Experts of a small language model.
Training: a variant of Adam for the experts, 6496 steps.
Below are experts of layer 5 (counted from 0) of a mixture-of-experts language model. Rows are named router (the router's row for the expert), gate (a neuron's input weights, with its number), up (a neuron's input weights, with its number), down (a neuron's output weights, with its number) and show model dimensions 96-191. Each number is 128 + 24 x the weight over its row's rms, rounded and kept within 0 to 255.
After each expert's rows: a language model's description of what the expert responds to. This comes from a sample of Wikipedia text that the model never trained on.

# expert 37
router [146 107 101 136  93 114 127 138 149 132  76 119 154  94 104 169 158  81 150 133 100 139 146 126  93 150 108  96  94 104 146  95 129 120 175 117 121 111 110 167 153 112 131 119 165 158 104  91 127  95 118 149 145 130  97  92 128  75 141 114 173 123 150 117 141 105  99 132 111 121 145 125 147 148 114 132 138 146 122 112 101 117 125 100 152 121 135 125 189 104 130 156 131 124 116 119]
gate0 [ 88 156 114  94 121  66 105 117 124 135 129 107 158  89  66 153 102 128 124 118 140 169 127 122 112 109 161 109 143 142 148 105 133 131 149 161 127 112 134 158  90 138 113 143 128 193 165 126 122 110 139 107 133  97 149 146 108 120 115 129 139 129 153 121 125 145 143 131 133 138 120 107 100 108 148 121 123 103 150 113 152 127 102 140 176 155 185 117 119 100 151 160 119 113  83 110]
up0 [149 139 145 125 136 130 140 107 153 144 144  99 160 119 139 103 194 146 136 108 137 121 123 135 128 152 126 169 125  93 137 119 146 116 133  77 151 158 120  94 166  95 119 124 129 117 143 138 148 122  93 134 161 167 114 109 145 158 133 130 131  87 144 130 115 144 115 108 109 134 164 114 126 103  95 167 153 108 113 169 108 153 137 114 114 134 121  84 129 113 101 119 116 132 180 143]
down0 [ 89 128 138 147  78 127  99 135 131 138 121 183 147 117  97 185 135 103 125 159 131 100 150 141 189 135 148 165 148 130 128 115 173 133 106 125 144 126 114  84 108 151 151 142 108 133 127 135 164 106  87 116  74 121 129 104 107 121 117 144 103 148 150 184 153 119 122 132 135 135 104 141  93 147 106 148 157 107 134 130 117 128 113  93 107 176 120  89 152 128 132 136 125 105  98 162]
gate1 [119 153 123 114 142  95 129  74 110 136 179 148 155  90 110 133 103 129  97 118 139 129 127 137  91 131 131 153 134  69 120 114 136 129 179 108 131 169 108 165 146 128 118 128 134 141 138  80 121  80 105 126 104 135 115 147 143 195 129 116 124 138 119 158 124 144 128  94 178 142 136  92 125 116 110 119 126  89 116 137 101 168 136  73 109 117 133 117 102 156 164 113 129 152 119 123]
up1 [146 110 155  86 151 110 128 116 118 158 111  92 128 124  94 120 121 143 160 141 146 141 103 136  96  90 119 145 140 152 174 120 128 152 111 130 132 111 153 168 200 122 170 124 153 112 163 124 125 109  96 122 127 115 108 153 146 132 184 112 114 120 144 123 145  42 135 147 113 111 117 149 148 185 142 166  75 127  79 128 173 126 135 150  96 130 124 102 140 129  87 121 117 110 142 130]
down1 [ 91 173 115 126 132 143 128 138 104 158 135 115 136 151 143 157 179 100  84 152 155 167 125 149 100  94 101 142 107 129 141  85 108 112 144 116 124 137 106 138 142 104 149  93 128 113 123 146 148 141 150 103  89 130 127 124 110 154 111 148 121 133 141 157 102 139  84 112 125 135 169 115 155 153 137 136 137 159  87 151 142 129 158 133 106 125  93 144 116 138 105 154 142 147 124 126]
gate2 [ 93 118 106  81  87 103 190 147  99 157 121 127 114 137  72 145 137 161 124 168 183 132 136  91 132 153 113 121  96 159 179 123 132 118 183  89 117 134 163 167 126 171 123 129 132 139 100 118 145 148 141 101 124 182 124 103 123 112  98 146 114 112 102 127 141 123 159 135  77 121 113 135 126 125 146  91 115  87 142 116 137  96 126 113 152 127 136 138 173 139 104 127 156 113 149 114]
up2 [123 145 131 111 129 146 129 126 125 103  96 155 141 105 112 192 100 114 148 129 112 132 102 140 136 138 135  88 156 134 171 118 136 123 124 124 124 146 130 155 130  99 129 118 150 178  78 151 140 156 145 107 116 129 137  79 155 100 132 149 149 150 143 118 142 109 163 149 104  47 153 148 115 117 136 119 139 128 162  84 147 101 118  95 181 102 140 103 134 130 132 183 145 161  80 138]
down2 [141 132 149 107 117 134 144 164 107 105 135 148 147 136 134 131 143 107 112 118  95  73 145 142 108 108 168 125 148 113 138 117 169 162 123  98 152 162  93 112 128 147 118 174 117 128 145 118 174 108 132 123 148 151 112 122 103 156 122 131 111 144 107  88 159 124  85 142  98  96 104 122 147 123 192  94  98 164 116  97 144  80 115 123 128 102 138 129 137 151 142  73 132 141 135 113]
Measurement units, colours and body-part words in species and rock descriptions, e.g. 1 m, ft, yellow, black, plus medal tables.

# expert 9
router [125 124 125 139  91 102 126 129 148 122 111 144 114 138 101 134 101 137 121 124 112 111 181 141 145  94 131 144 129 112 122  94 129 114 184 113 118 124 141 169  93  80 160 136  94 122 124  85 133  99 120 169 120 114 147  73 155 114 112 147 126 114 141 110 130 127 131 107 127 159 163 109 106 125 156 134 147 124  92  71 151 124 108 110 121 134 137 111 100 133 120 173 128 131 164  89]
gate0 [108 147 127 143 122  94 131 168 163 121 179 119 104 106 145 128 122 139 120 118 130 130 130 133 106 138 189 125 122 102 129 132  96 153 126 120 140 153 100 110 129 120 123 125 110 103 147 157  94 166 162 116 134 134 169 104 117 123 130 118 113 141 145 161 113 132 100 140 174 119  98 135  81 133 142 107 147 111 106 149 144 126 102 144 164 156 124 121 138 132 144 142  97  99  92 110]
up0 [146 118 123 106 147 130 100 143 108 125  63 178 102  66 130 104 150  95 180 164 139 108  96  92 155 128 142 124 122 111 139 152 124 121 106 106 118  89 130 152 118 120 101 137 139 164 118 120 119 112 150 124 176 161  92 116  86 144  98 105 127 173 117 113 139 139 111 128 118 162 100 134 112 110 132 150 106 126  90 144 144 174 148 114 165  91 125 172 142 126 161 128 136 132 110 114]
down0 [146 128 133 115 148 120 120 138 147 131 121 123 137 144 168 142 163 127 113 120 123 149 125 106 113  90 112 121 112 120 117 101 143 102 131 118 201 111 114 153 136 113 145 129 135 102  80  88 164 113 153 136 115 132 141 119 107 153  53 144 108 120 102 113 156 126 139  81 133 128 167  95 121 200 157 121 102 142 146 140 127 123 147 149 134 136  93 118 144 169 141 153 108 163 148 118]
gate1 [135 149 120 127  94 142 136 142 109 123 151 134  97 135  95 117 128 126  64 130 138 133 115 122 152  67 130 180 158 102 133 167 142 149 126 104 158 129 146 163 144 132 116 118  87 117 167 118 100 102  74 138 101 128 109  87 160 114 128 133 114  71  95 145 108 126 128 132 140 138 127 117  74 174 132 119 141 131  82 104 156  79  87 160 114 131 146 164 119 117 110 139 146 130 128  90]
up1 [131 168 101  80 104 155 178 122 119 188 106 110 117 139 145 141 125 111 156 116 151 122 123 129 143 116 167 101 119 114 168 142 162 118 117 131 127 172 125 147  83 116 106 120 124  85 110 178 152 104 132 127 158 110 131 125  92 137  90 139  82 122 171  75 186 116 167 112 139  91 112  79 115  91 110 117 136  95 139 118 158 109 129  96 130  96 128 137 108 124 112 161 129 117 140 115]
down1 [112  98 158 121 130 120  92  96 142 162 181 151  75 124 115 156 121 134 153 141 139 117 125 157 135 157 153 121 154 119 157 127 133 120 111 124 128 128 121 110 102 127 132  75 156 140 114 147 141 142 169 184 139  96 130 120 127 135 143 171 142 132 115 105 150 107 100  66 137 127  97 137 134 135 145 146 139 155 138 112 142 149 109 126 170 109 148 142 127 122 140 116 167 131 135 158]
gate2 [138 121 135 111 125 129 116 147 122 109 100 137 115  90 161 154 132 118 145 118 103 103 171 167 137  91 123  97 152 155 150 156 153  96 107 139  79 104  77 126 151 134 114 131 147  82 167 111 133  91 129  98 130 126 122 133 134 107 106  94 149 143 123 148 113 131  94 130 129 125 162 118 105 136 157 103 168 134 145 146 148 154 142 153 126 149 153 126 136  42 144 163 150  93 124 150]
up2 [156 164 131 161  97 108 163 108 111 131 161 156 126 120  84 129  94 156  85 130 172 118 117 118 124 128 147 122 113 129 123 169 150 121 156 143 156 129 152 125 164 145  81 155 122 107 128 132 125 107 118 142 104 117 160  95 159 112 158 181 109 132 127 115 106 101 121 160 120 118 123 112 103 171 105 115 161 175 148 115  93 152 119  98 109 128 151 151 165 157 105 150 164 104 121 136]
down2 [139 116 100  71 118 124 152 101 105 146 145  95 100 123 127 134 105  61 166 130 124 116 177 148 111 119 116 121 132 101 111  82 147 118 170 109 153  97 134 106 111 198 104 151 134 133 100 125 189 106 127 152 131 135 123 121 107  75 119 128 132 145 105 138  98 103 118 133 135  98 160 145 137 113 139  86 143 115 127 126 113 133 128 132 104 132 140 100 150 168 122  85 117 118 127 136]
Unit abbreviations after numbers, like m in 2135 m, and lowercase word-start fragments such as f, w, l, st, sc.

# expert 31
router [106 130 121 127 133 117 170 108 115 156 111 158 129 137 108 111 151 108 138 135 165 142 126 147 127 105 124 122 123 116 141 127 159  86 183 120 126 109 122 176 145 162 145 116 124 119 104 113 125 105 133 132 139 166  85  90 143 119 108 157 180 118 138 141 131 133 121 126 138 131 127 121 124 149  85 128 136 120 100  80 134 144 125 108 134 147 134 114 133 160 169 113 147  87 129  90]
gate1 [148 154 124  77 127 142 128 110 129 142 116 127  85 147 123 118 168 138 135 174 112  98 111 155 102 155 123 105 123 158 150 110 136 114 128 136 147 126 126 156  89  67 157 109 115  99 103 134 116 134 124 119 118 127 127  87 146 131 117 134 154 141 138 104 149 139  73 143 112 114 158 123 163 181 123 122 119 108 159 139 166  98 158  89 120  85 132 119 171 104 121 132 148 103 119 128]
up1 [157 157 105  97 164 117 173 106 125 138 133 142 116 152 129 141 159 127 127 111 133 127 136 141  98 162  99 106 144 156 112 122 162 115 121 139 139 111 122 158 153 125  89 128 162 116 125 127 133 136 140 158 140 141 159 129 117 161 122 128  90 161 129 106 110 112 108 122 122 124 129 115  87 160 130 142 161 134 163 137 133 118 111  78 147  76 159 118 132 132 130 169 149 124 135 151]
down1 [121 135 115 120 148 144 168 154 125 137 127 129 126 153 128 101 111 138 149 164 120 118 133 114 152 149 116 129 139 134  84  68 153  99 123 140 133 148 111 212 138 124 136 121 138  98 124 169 133  83 118 124 156 133 145 137 134 169 150 122 108 161 127 134 142 176 104 168 108 146 118 142 116 129  99 129 105  97 119 103 151 131 155 129 159  82 139 110 105 159 150 106 111 135 119 126]
gate2 [114 170 139 122 141 138 109 113 130 105 153 129 106 128  98 139 119 133 137 128 135 115 173 134 176 142 170  88 119  83 123 128 115  99 126 163 140 135 130 116  95 111 130 111 164 146 125 108 132 167 121 121  86 129 126 141  99 157 124 149 166  93 105 100 131 102 198 143 124 108 154  84 115 140  97 171 157 130 158 133 124  58 143 164 128 103 161  82 167 118 115 121 144 179 131  87]
up2 [120 173 117 154 199 125 135 144 109 136 120  91 123  98 119 120 125 152 157 133 109 116 172 111 141 131 114  75 155 133 103  89 151 149 101 149 128 147 133 170 143 117 170 149 115 131  87 114  86 104 137 109  91  80 144 136 138 100 123 140 151 165 171 116 111  97 144 108  44 108 120 137 130 134 125 121 135 136 146 116 145 144 130 107 145 131 103 101 164 123 120 122 102 109 137  90]
down2 [120  56 136 127 121 103 136 177 138 123  86 148 130 150  94 145 144 164 101 158 154  92 115 102 100 141 163 133 143 118 120 160 117 102 156  81 142 141 113 157 125 105 133 158 159  97  98  82  92 120 126 112 161 105 108 120 126 129  96 111 112 166 128 144 110 105 122 123 140 132 153 143 131 125 166 141 105 120  95 130 127 132 127  98 131 142 110 149 115 139 117 145 130 142 126 145]
gate3 [129  98  94 158 133 114 151 137 137 127 107  81 150 144 153 130  52  95 152 130 149 133 109 103 123 165 134 158 132 135 145  81 127 103 141 161 163 107 125 123 139 135 124 112  91 148 154  98 121 149 126 204 118 126 134 104 130 105  85 121 147 123 114 137 132 132 105  82  66 157 119 152 114 149 116 130 143 160 130 120 178  90 123 141 135 113 156  86 105 108 137 133 116 109 141  88]
up3 [146 163 161 139 144 163 135 103 133 129 181 148 126  91 122 122 129 161 113 142 103 114 141 114 124 138 117 126 189 171 120 170 115 147 158 135 155 109 101 181 106  90 150 165 146 114 129 109 102 127 105 122 130 134 147 111 146  95 161 105  92 140 130  94 111 163 155 151 133 117 146 100 141 129 153 123 152  83 124 158  81 116 107 133 143 113  93 134 157 134 108 140 132 138 158 114]
down3 [116  65 173  86 109 130 161  96 181 123 127  96 118 121 128 137 138 131 118  95 132  78 145 142 119 111 155 121 123 174 145 107  91  98 111 118 167 131 108 119 141 126 132  97 145 143 135 133 136 107 129 151 108 166  89  89 163 172 143 139 157 145 114 110 147 131 151 133 157 111 115 144 144 158 120  89 139  56 107 150 103 129  70 154 135 146 134 122 158 159 143 141  81 122 131 136]
Commas, semicolons and dashes ending names or occupations in biographical lists, plus labels like Born:, Genus:, Phylum:, e.g. Singer;, educator,.

# expert 53
router [107 127 148 117 122 105 154 174 149 120 125 141 150 106 101 100 137 103 115 120 110 133 109 118 123 112 128 129  99 113 156 145 122  98 207  94 132 131 118 150 145 112 179 160 157 132 132  94  92 135 145 129 134 128 103  79 124 116 147 120 126 165 152 140 136 174 106 105  77 136 164  86 142 126 106 121 165 111  96 131 149 111  80 102 118 115 160 126 175 108 161 154 143 129 156  85]
gate0 [169 124 125 136 124 126 127  94 142 145 138 150 163 124 121  99 135  98  97 146 110 139 133 108 102 138 111 119 165 126 153 130 160 116 162 114 158 105 119 173 149 127 142 137 152 139 139 139 138 108 150 137 120 141 158 103 139 122 151 144 142 166 122 116 121 102 125 127 107 101 154 127 159 134 122  84 116  89 128 115 126  99 105 128 118 143 141 123 135 124 205 110  85 131  97 143]
up0 [143 142 114 114 181 176  82 112 119 157 121 142 195 111 114 103 125  78  89 134 139 125 139 143 130 122 119 142 112 129 122 153 155 124 168 109 148  87 132 107  89 138 167 154 121 166 164 143 120 113 139 116 120 137 115 151 157 145 134 118 147 123 125 163 164 123 114 157 110 150 179 104 169 119 116 126  78 131  85 123 163 127 141 139 111 134 116 133 166  97 121 111 171 141 119 125]
down0 [115 115  91 138 121 128 139 119 141 141 148 177 116 156 115 128 161 116 135 121 132  96 121 134 113 118 147 140 164 146 119 138 118 135 148 106 125 118 155 128 134 132 143 142 150 146 149 122  99 119 125 104 167 118 142 100 131 116  78 132 172 180 170 128 106 151 125 125 126 172 113  90 133 109  58 116 129  96  65 175 188 101 102 119 101 166 105 129 141 166 135 134 111 132 146 140]
gate1 [ 84 111 121 125 112 159 181  86  96 142 116 160 155 139 112  92 133  51 118 143  68 135 143 116 119 110  85 143 116 105 156 144 214 129 176 107 132 119 121 158 163 140 106 134 158  98 118 122 115 127 121 143 122 103 147 112 115 141 189 104 124 153 157 134 116 160 101 146  62 185 131 127 136 108 133 123 141 139 127 137 158 119 119 146 126 109 165 159 153 108 129 127 139  88 146 118]
up1 [122  71 134 124 108 111 141  99 156 144 145 142 154 129 101 133 113 109  68 114  65 123 130 131 124 128  94 156 145 122 175 122 141 108 105 123 121 155 117 145 156 140  98 180 143  94 113  80  94 113 110 102 150 126 136 166 140 145 169  79 111 135 133 115 155 113 108 134 132 144 144 107 109 112 167 131 123 167 140 146 134 153 119  97 156 120 132 123 120 101 141 122 142  46 148 122]
down1 [132 107 178 129 130 100 135 120 142 156 113 139 169 110 147 109 162 148 131 120 128 134  87 156 129 164 119 137 106 151  97 127  93  90 125 142 138 155 112 144 140 112 155 146 148 116 155 125 116 155 173 102 165 150 155 157  78  79 139 166 115 130 112 112  90 123 130 134  91 107 168 132 128  93 113 177  94 105 116 124 134 106 112  87 114 113 100 128  88 137 154 155 141 102 145 136]
gate2 [118 159 143 193 129  94 139 132 129 165  89 141 127 106  86 140 124 105 154 139 127 115 111 149 116 146 154 101 107 116 147 101 147 157  97 152 158 163 101 121  87 126 115 105 147 174 124 119 129 132 132 157 110 117 118  71 115  91 142 126  99 117 139 110  82 141 124 119 127 137 140 146  83 136 153 109 114 129 116 105 119 152 119 112 137 150 119  96 161 101 131 153 102 109  90 149]
up2 [110 125 104 128 142 144 124 109 132 109 164 140 137 120 128 131  87 101 111 155 121 131 126  92 125 147 153 126 110 115 128 127 151 106 159 165 156  98 138 171  94 135 117 148 152 142  99 147 145 126 138 118 124 137 134 108 154 102 108 127 107 182 153 125 143 114 134 110 136  99  99 101 153 145 126 127 198 151 121 121  77 153 122  81  98 140  77 149 142 106 147 145 146 134  98 166]
down2 [136 175 141 128 103 124 134  96 122 135 131 138  88  94  85 143 133 146 145 155 125 113 152 128 118 173 116 121 127  96 148 151  99 112 134 145 121 149 124 122 102 153 144 113 119 124 158 110 120 106 132 132  59 103 117 133 146 135 167 123 135  75 139 144 156 144 128 118 131 133  86 101 101 134 142 130 131  68 123  73 158 137 116 127 134 133 127 154 111 154 111 129 147 167  98 130]
Prepositions of place and time, mostly in, at, on, during, as in based in, peaked at number, On March 17.

# expert 36
router [135 159 143 116  87 123 100 125 160 104 160  77 158 106  69 130 124 163 115 121 150 125 137 141 142 137  94 129 117  75 131 122 162  91 163 103 133 158 105 174 125  93 136 141  92  84 118 100 108 119 120 181 112 109 141 151 163 117 130 117 151 157 146 100  92 111 126 102 155 165 126 127 165 154 124 136 124 120 130  98 112 129 129 130 156 128 148 156 124 124 155 126 135 137 128 141]
gate1 [147 128 103 114 106 148 131 115 122 106 169 113 115 147 109 139 133 124 140 145 122 104 139 158 121 161 135 128 125 105 132 112 166  98 151 153  97 123  92 152 129 120  95 156 144 114 128 129 121 113 132 123 106 121 115 117 131 127 155 116 142 143 148 138 144  98 170 148 137 128 147 121  98 117  87 136 184 109 190 151 103 148 124 114 143 139 115 128 147  82 181  77 194 124 114 135]
up1 [109 123 137  87 128 124 138 129 120 112 108 135 120 123 114 111  91 122 146 116 132 116 122 144 147 138 152 102 100  94 140 174  94 118  96 165 149  86 150 155  95 144 122 126 120 101 125 124 133 146 197 123 133 142 119 101 121 153 106 117 161 183 143  95 154 123 123  72 141 173 133 157 140 119  97 136 147 107 127 152 140 133 106 105 100  76 144 131  97 130 188 115 137 156  81 109]
down1 [136  83 135 148 131 111 159 169 108 109 112 143 105 119 117  96 133 167 109 125 125 142 118 119 141 104 155 153 190 140 129 133  96 123 115 121 137  98 107 156 134 137 125 134  73 138 138 107 115 118 118 102 129 118 147 145 157  96 139 124 157 122 141 148 108 127 135 163 143  59 135 150 137 132  82 129 131 142 137 144 115 129 129 126  64 102 135  88 117 102 131 129 172 137 126 119]
gate2 [129 111 142 121 123 109 103 108 166  90 133 100 164 133 111 152 115 128 143 128 147 104 142 123 134 173 118 130 104 105 128 111 119 121 143  97 105 154  71 155 130 122 148 142 142 109  95 153 128  96 116 165 131 116 156 135 158  94 146  96 159 117 121 144  72 108  81 106 123 126 182 133 101 143 137 112 111 147 138 148  68 102  98 130 137 134  85 158 133 120 145 108 124 120 115 160]
up2 [150 109 114 129 139 106 105 133 138  98  82 127 116 146 139 125 174 104 197 106 166  92 118  97 135 162 126  88 151 117 132 100 153 140 107 110  80 176  91 137 143 111 127 151 155 126  42 138 124 118 141 118 131 138  95 141 124  97 117 125 146 110 155 138  96 114 119 115 151 159 165 127 134 135 157 125  86 130 157 150 119 144  83 138 152 136 110 137 136 106 160 110 112  79  68 159]
down2 [151  73 141 191 156 156 101  89 109 136 105  95 126 131 139 149 116 122 123  90 145 157 131 158 135 133 137 110 134 154  76  99 130 126 105 135 117 110 115 129 125 124 143 163 100 120 152 150 136 116 130 161 162 116 132  99 131  86 146  94 174 131 143  95 131 101  88 102 141 134 164 131  98 101 143 133 169 106 154 150 115 145 102  86 144 125 132 113 121 144 142 150 124 143 173 145]
gate3 [155 141 141 157 117 136 144 130 130 127  90 156 124  46 102 124 106 133 114 178 143 151 147 119 121  73 103 147 131 139 131 122 127 138 108 148 135 191 163 137 156 130 148  90  84 124 174 100 156 120 109 138 157 104 136  81 130 161 149 147  75 108  89 116 148 140 125 129  94 108 117 119 110 176 103 171 159 106 123 147 142 133 112  90 144 129 131 102 162 140 164 144 117 130 102 123]
up3 [114 158 154 110  90 129 150 144 118 128 141 126 125  96  98 122 118 115 125 122 136 128  97  99 143 140 132 144 125  85 100 141 139 145 104 133 130 141 200 135 142 167 149 131 125 104  91 159 118 146 129 123 125 133 152 136 101 107 130 183  62 171 124 136 124  98 138 117 131 100 116 140 152 149 140 156 116 120 107 140 123 156 135 145 160 104 148 142 112 145 111 106 108 140  53 151]
down3 [ 97 132 175  74 150 127 120 207 106 109 119 113 119 122 136  71  94 147 133 139 108 134  87 120 112 146 138 106 130 171 142 129 106 151 141 142 119 115 143  87 129 149  63 119 143 134 126 134 136 139 101 119 132 125 161 118 123  75 116 157 129 127 149 159 167  83 130 146 163 122 108 118 105  82 144 101 100 125 154 120 120 120 126 151  81 140 131 111 132  94 143 116 104 150 119 135]
Month names in dates, "year(s)" in time spans such as "fiscal year", "twelve years", and ordinals like first, second.

# expert 7
router [125 125 153 125 143 101 157 158 129 161 154 140 169  96  90 152  84 158 120 160 165 139 118 110 124 101 125 139 124  98 134 145 128 101 159 116 160 122 108 154 149 113 173 137 142 124 163  95  96 125 133 150 124 110 161 127 139 106 105 118 148 170 107 126  70 115 104 134 110 146 167  93 125 165  92 135 132 136 150  78 133 112 121 109  95 125 126 115 108 136 134 152 141 157 142 123]
gate0 [142  98 157 138 124 134 130 143 131 162 135 131 180 116  98 160  97 115 101 129 150 151 155 159 111 126 108 118 147 128 151 130 129 119 112 126 147 137 118  85 180  98 138 124 170 143 158 151 107 144 124 143 150 122 172 118 104 122 137 128  95 134  84 143 112 125 145 148 117 113 158 123  85 126 157 149 133 101 170 121 104  80 125 156  92 140 157 134 111 142 126 107 123 164 122 135]
up0 [146 151 114 145 126 159 106  67 142  90  94 122  92 132  96 118 128 131 126  99 120 117 106 130 178 146 187 125 132 150 111 134 151 131 139 161 123  85 130 147  84 181 100 137  97 122 103  96 158 110  98 160 106 119 106 142 183 132 134 142 148  91 137 111 103 143  96 107 148 142 123 160 129 105 153 121 157 129 146 132 176 148 104 104 143 114 139 128  93 128  87  81 134 117 128 102]
down0 [103 138 143 140 155 106 127 122 126 133 139 179 119  94 106 150 106 172 136  86 120 119 133 104 140 107 112 148 136  90 162 131 145  81 159 153 179 134 156 121 143 116 145 152 136  93 125 112 114 139 147 130 121 157 161 120 143 108 106 135 152 168  74  87 104 131 154 129 111 122 134 154 112 134 110 125 140 130 134  98  98  88  82 119 131 168 109 128 128 109 142 171  94 117 108 127]
gate1 [115  76 137 134  97 127 126 152 121 138 142 138 132 124  87 136  99 113 122 106  77 116 121 118 140 159 125 172 120 109  87 125 144 123 180 178 151 106 140 105 159 138 108 122 141 144 163 124 121 123 150 143 124 156 122 109 144  97 121 155 164 104  88 167 135 131 164  89  89 133 129 142  82 109 126 121 110 143 138 125 108  93 101 108  99 142 127  97 143 141 159 139 124 145  90 152]
up1 [121 132 128 109 133 133 106 177 110 180 107 129 129  92 107 140  81 110 144 137 124 139 160 167 161  99 134 132  61  77 129  95 136 156 145 144 137  97 143 117 105 176 110  69 148 111 112 142 162 145 170 112 122 142 143 132 116 138 136 112 134 126 136 156 109 165 134 102 130 115 131 101 136 122  92 157 127 136 134 121 119 114 140 116 135 113 137  65 141 121 153 127 116 162  80 120]
down1 [170 181  86 127 149 167 151 116  87 154 156 115 103 144  98 144 151 107 169 120 124 101 102 145 127 111 119 141 118 142 128 168 129 115 102 123 117  93 184 171  92 158 103 118 140 150 170 112 125 156  69 134 126 138 124 115 111 135 107 118 152 157 157  94 144 121 127 138 125 102 136 120 109 174 112 103 163 111 119 127 168  93 121 106 123 115 121 138 122 155 170 114 133 122 111 159]
gate2 [ 77 137 167 104 125  87 129 140 108 171 140 100 131 130  79 143  80 133  73 140 147 133 119 154  89 115 136 147 127 112  74 139 134 157  88 115 117 160 114 140 175 137 130 140 117 156 158 109 131  81 163 125 129  83 133 138 103 132 152 136 131 158 128 170 166 103 105 124  97 144 186 150 120 121 138 154 146 118 126 171 115 118 104  91 157 145  91  77 144 145 157 143 106 116 156 156]
up2 [103  90 161 152 133  98 120 116 146 104 109 160 148 160 135 162 146  98 113 116 162 131  95 128 173 110 125 126 102 182 123 119 137 120 133  83 141 148 143 113  97 113 140 156 137 165 134 130 110 121 147  79 182 152 128 135 165 146 125  64 155 115 148 120  93 113 181 126 114 137 150 162 117 137 142 144 110  69  95 132 131 108  90 140  98 190 167 120 156 139 139 175 107 115 161 109]
down2 [106 110  77 144 123 163 122 179 135 147 161  98 129 106 111 131 150 130  79 139 124  74 146 126 110 155 132 105 120 113 114 168 113 160 134 134 128 130 129 140 100 149 159  82 130 149 126 170 113  85 149 134 103 112 119 144 149 129 106 146 139 140 155 117 162 129 116 103 160 120 132 137 130 148 122 111 129 123 140 142 146 151 105 134 173 154 141 163 138 142  75 107 131 129 152 109]
Years with commas, "season", "debut", "announced" and sentence-final words in career or release narratives, e.g. 2020, / 2017 season.

# expert 1
router [102 123 128 110 104 127 137 136 140 116 126 102 134  98  88 116 121 104 117 135 104 148  99 113  95 117 165 133 108 141 150 146 124  98 212  93 136 161  83 139 135 141 146 118  94 102 131 136 123 110 140 114 114 102 165 109 138 134 103 143 136 133 150 112  97 147 103 154 134 145 144  68 152 140 128 141 154  97 154 116 136  85 112  85 142 140 101 113 146 114 153 168  91 133 123  80]
gate11 [ 96 131 124 123 130 130 170 114 110 119 135 171 123 134 113 131 145  93 163 132 119 131 105 102 102 169 122 116 147 129 105 140 130 158 122 158 112 131 118 112 124 155 142 135 116 130 105 118 103 161 105 153  94 144 153  94 112 140 126 116 132 145 143  98  91 129 139 126  59 130 136 143 114 126 142 131 126 154 177 128 131 118 117 118 103 109 135 187 147 158 167 150 136 101  57 178]
up11 [135 143 102 167 170 105 179 151 136 109 149 120 121 164  96 147 139 135  74 102 142 143 108 116 114 128 102 150 179 114 113 132 167 131 124 125 113 113 147 171 135 142 128 174 148 117  98 126  80 109 122 139 106 107 137 152 121 121 120 133 101 107 151 136  77 118 121 188 155 103 115 100 129 145 130 126 126 145 136 142  99 153 131 148 116 120 146 148  61  99  94 114 153 103 114 152]
down11 [143 128 111 102 107 131 140 158 101 165  99 112 149  95  87  96 156 124 145 155 170 131 164 170 130 147 103 135 168  97  94  98 146 176 131 108 141 149 121 174 123 169 132 128 123 123 104  88 148 122 137 169 149  96 132 119 117  79 134 160 154  98 106 103 104 173 106 142 139 140 123 185 179 140 135  95 135 133 127 137  89 118 101 101 159 123 129 100 156  97 148 132 124 106 116 132]
gate12 [147 106 128 114 126 134 156 130 134 109 149 130 112  80 123 142 124 125 141 160 146 117 119 131 105 118 149 107 118 123 135 117 127 164 132 155 137 167 125 148 163 124 114 129 121 144 163 106 151 128 126 140 131  87 117 118 137 154 165 130 118 162 104 117 126 141 123  67  81  94 150  84 138 128 132 150 163 156 148 154 136 148 130 166 120 115 126 120 168 173 130 167 130  98 112  97]
up12 [106 124 124 137 154  85 137 106 128 166 102 151 162 172 137 118 124 120  99 122 129  98 128  91 174 124 119 123 156 104 109 150 127  87 135  88 127 101 148 138 114 139 137 113 148 119  92 143 156 102 107 115 115 152 114 166 156 137 103 149 154 105 165 135  92 107 146 161 161 110 158 164 125 143 123 141 134 133 110 122 123 131 138 143 123 105 120 130 108  86 106  92 134 127 195 164]
down12 [158  78 109 131  96 120 139 131 151 130 109  98 116  92 146 122 112 154 116 108 105 123  98 160 131 131 139 123 127 178 111 102 122 131 103 129 179 153 125 106 151 118 155 123 152 109 131 105 124 109 112 134 139  86 174 115 122 139 117 166 144 107  73 107 192 144 123 104 133 147 153 153 116 156 137 165 147 138 157 134 105 148  97 152 150 166 101 160 145 158  86 132 117 133 106 107]
gate13 [113 125 125 113 131 115 138 146 143  91 160 129 126 123 134 119 133  94 128 139 127 115 131 154 109 133  64 156 140  84 136 129 171 124 117 143 148  70 201 201 164 148 105 111 148 113 154 131 150 139 119 125  77 146 103 100  92 121 112 121 137 117 171  92 111 132 142 158 107 116 137 120 143 141 119 130 116 104 118 134 167 115 132 128  73 118 135 134 151 117 141 127 156 134 118 137]
up13 [126  93 121 150 147 122 150 156 117 132 131 114 128 158 122 166 102 130 120 121 155 166 170 160 139 173 132 146  99  93  97 126 141 134  93 140 151 132 142 149  98 117 111 154 174 163 168 107 157  98 124 166  94 139 147 103 118 158 117  99 101 156 179 136 179  63 115 133 137 121 134 152 141 134 133 127 138 157 115 131 119 151 160 126 166 152 147 106 107 119 120 124 150 138 156 125]
down13 [ 93 121 113 130 160 108 130 124 128 134  96 142 139 105 107 148 117 153  82 133 118 110 121 105 107 157 168  79  96 136  98 185 136 132 110  99 115 121  82 125 172 192 105 135 138 136 151 130 144 114 102 154 158 153 140 155 155 124 160 122 163 112 138  75 103 112 109 119 115 129 159 127 134 111 118 104 191 171 153 128 154 124 130 131 113 122  80 152 156 175 110 111  72 146 121 162]
Pipe separators between cells in sports stats, discography and review tables, plus result codes with semicolons like 0;, W;, L;, A;.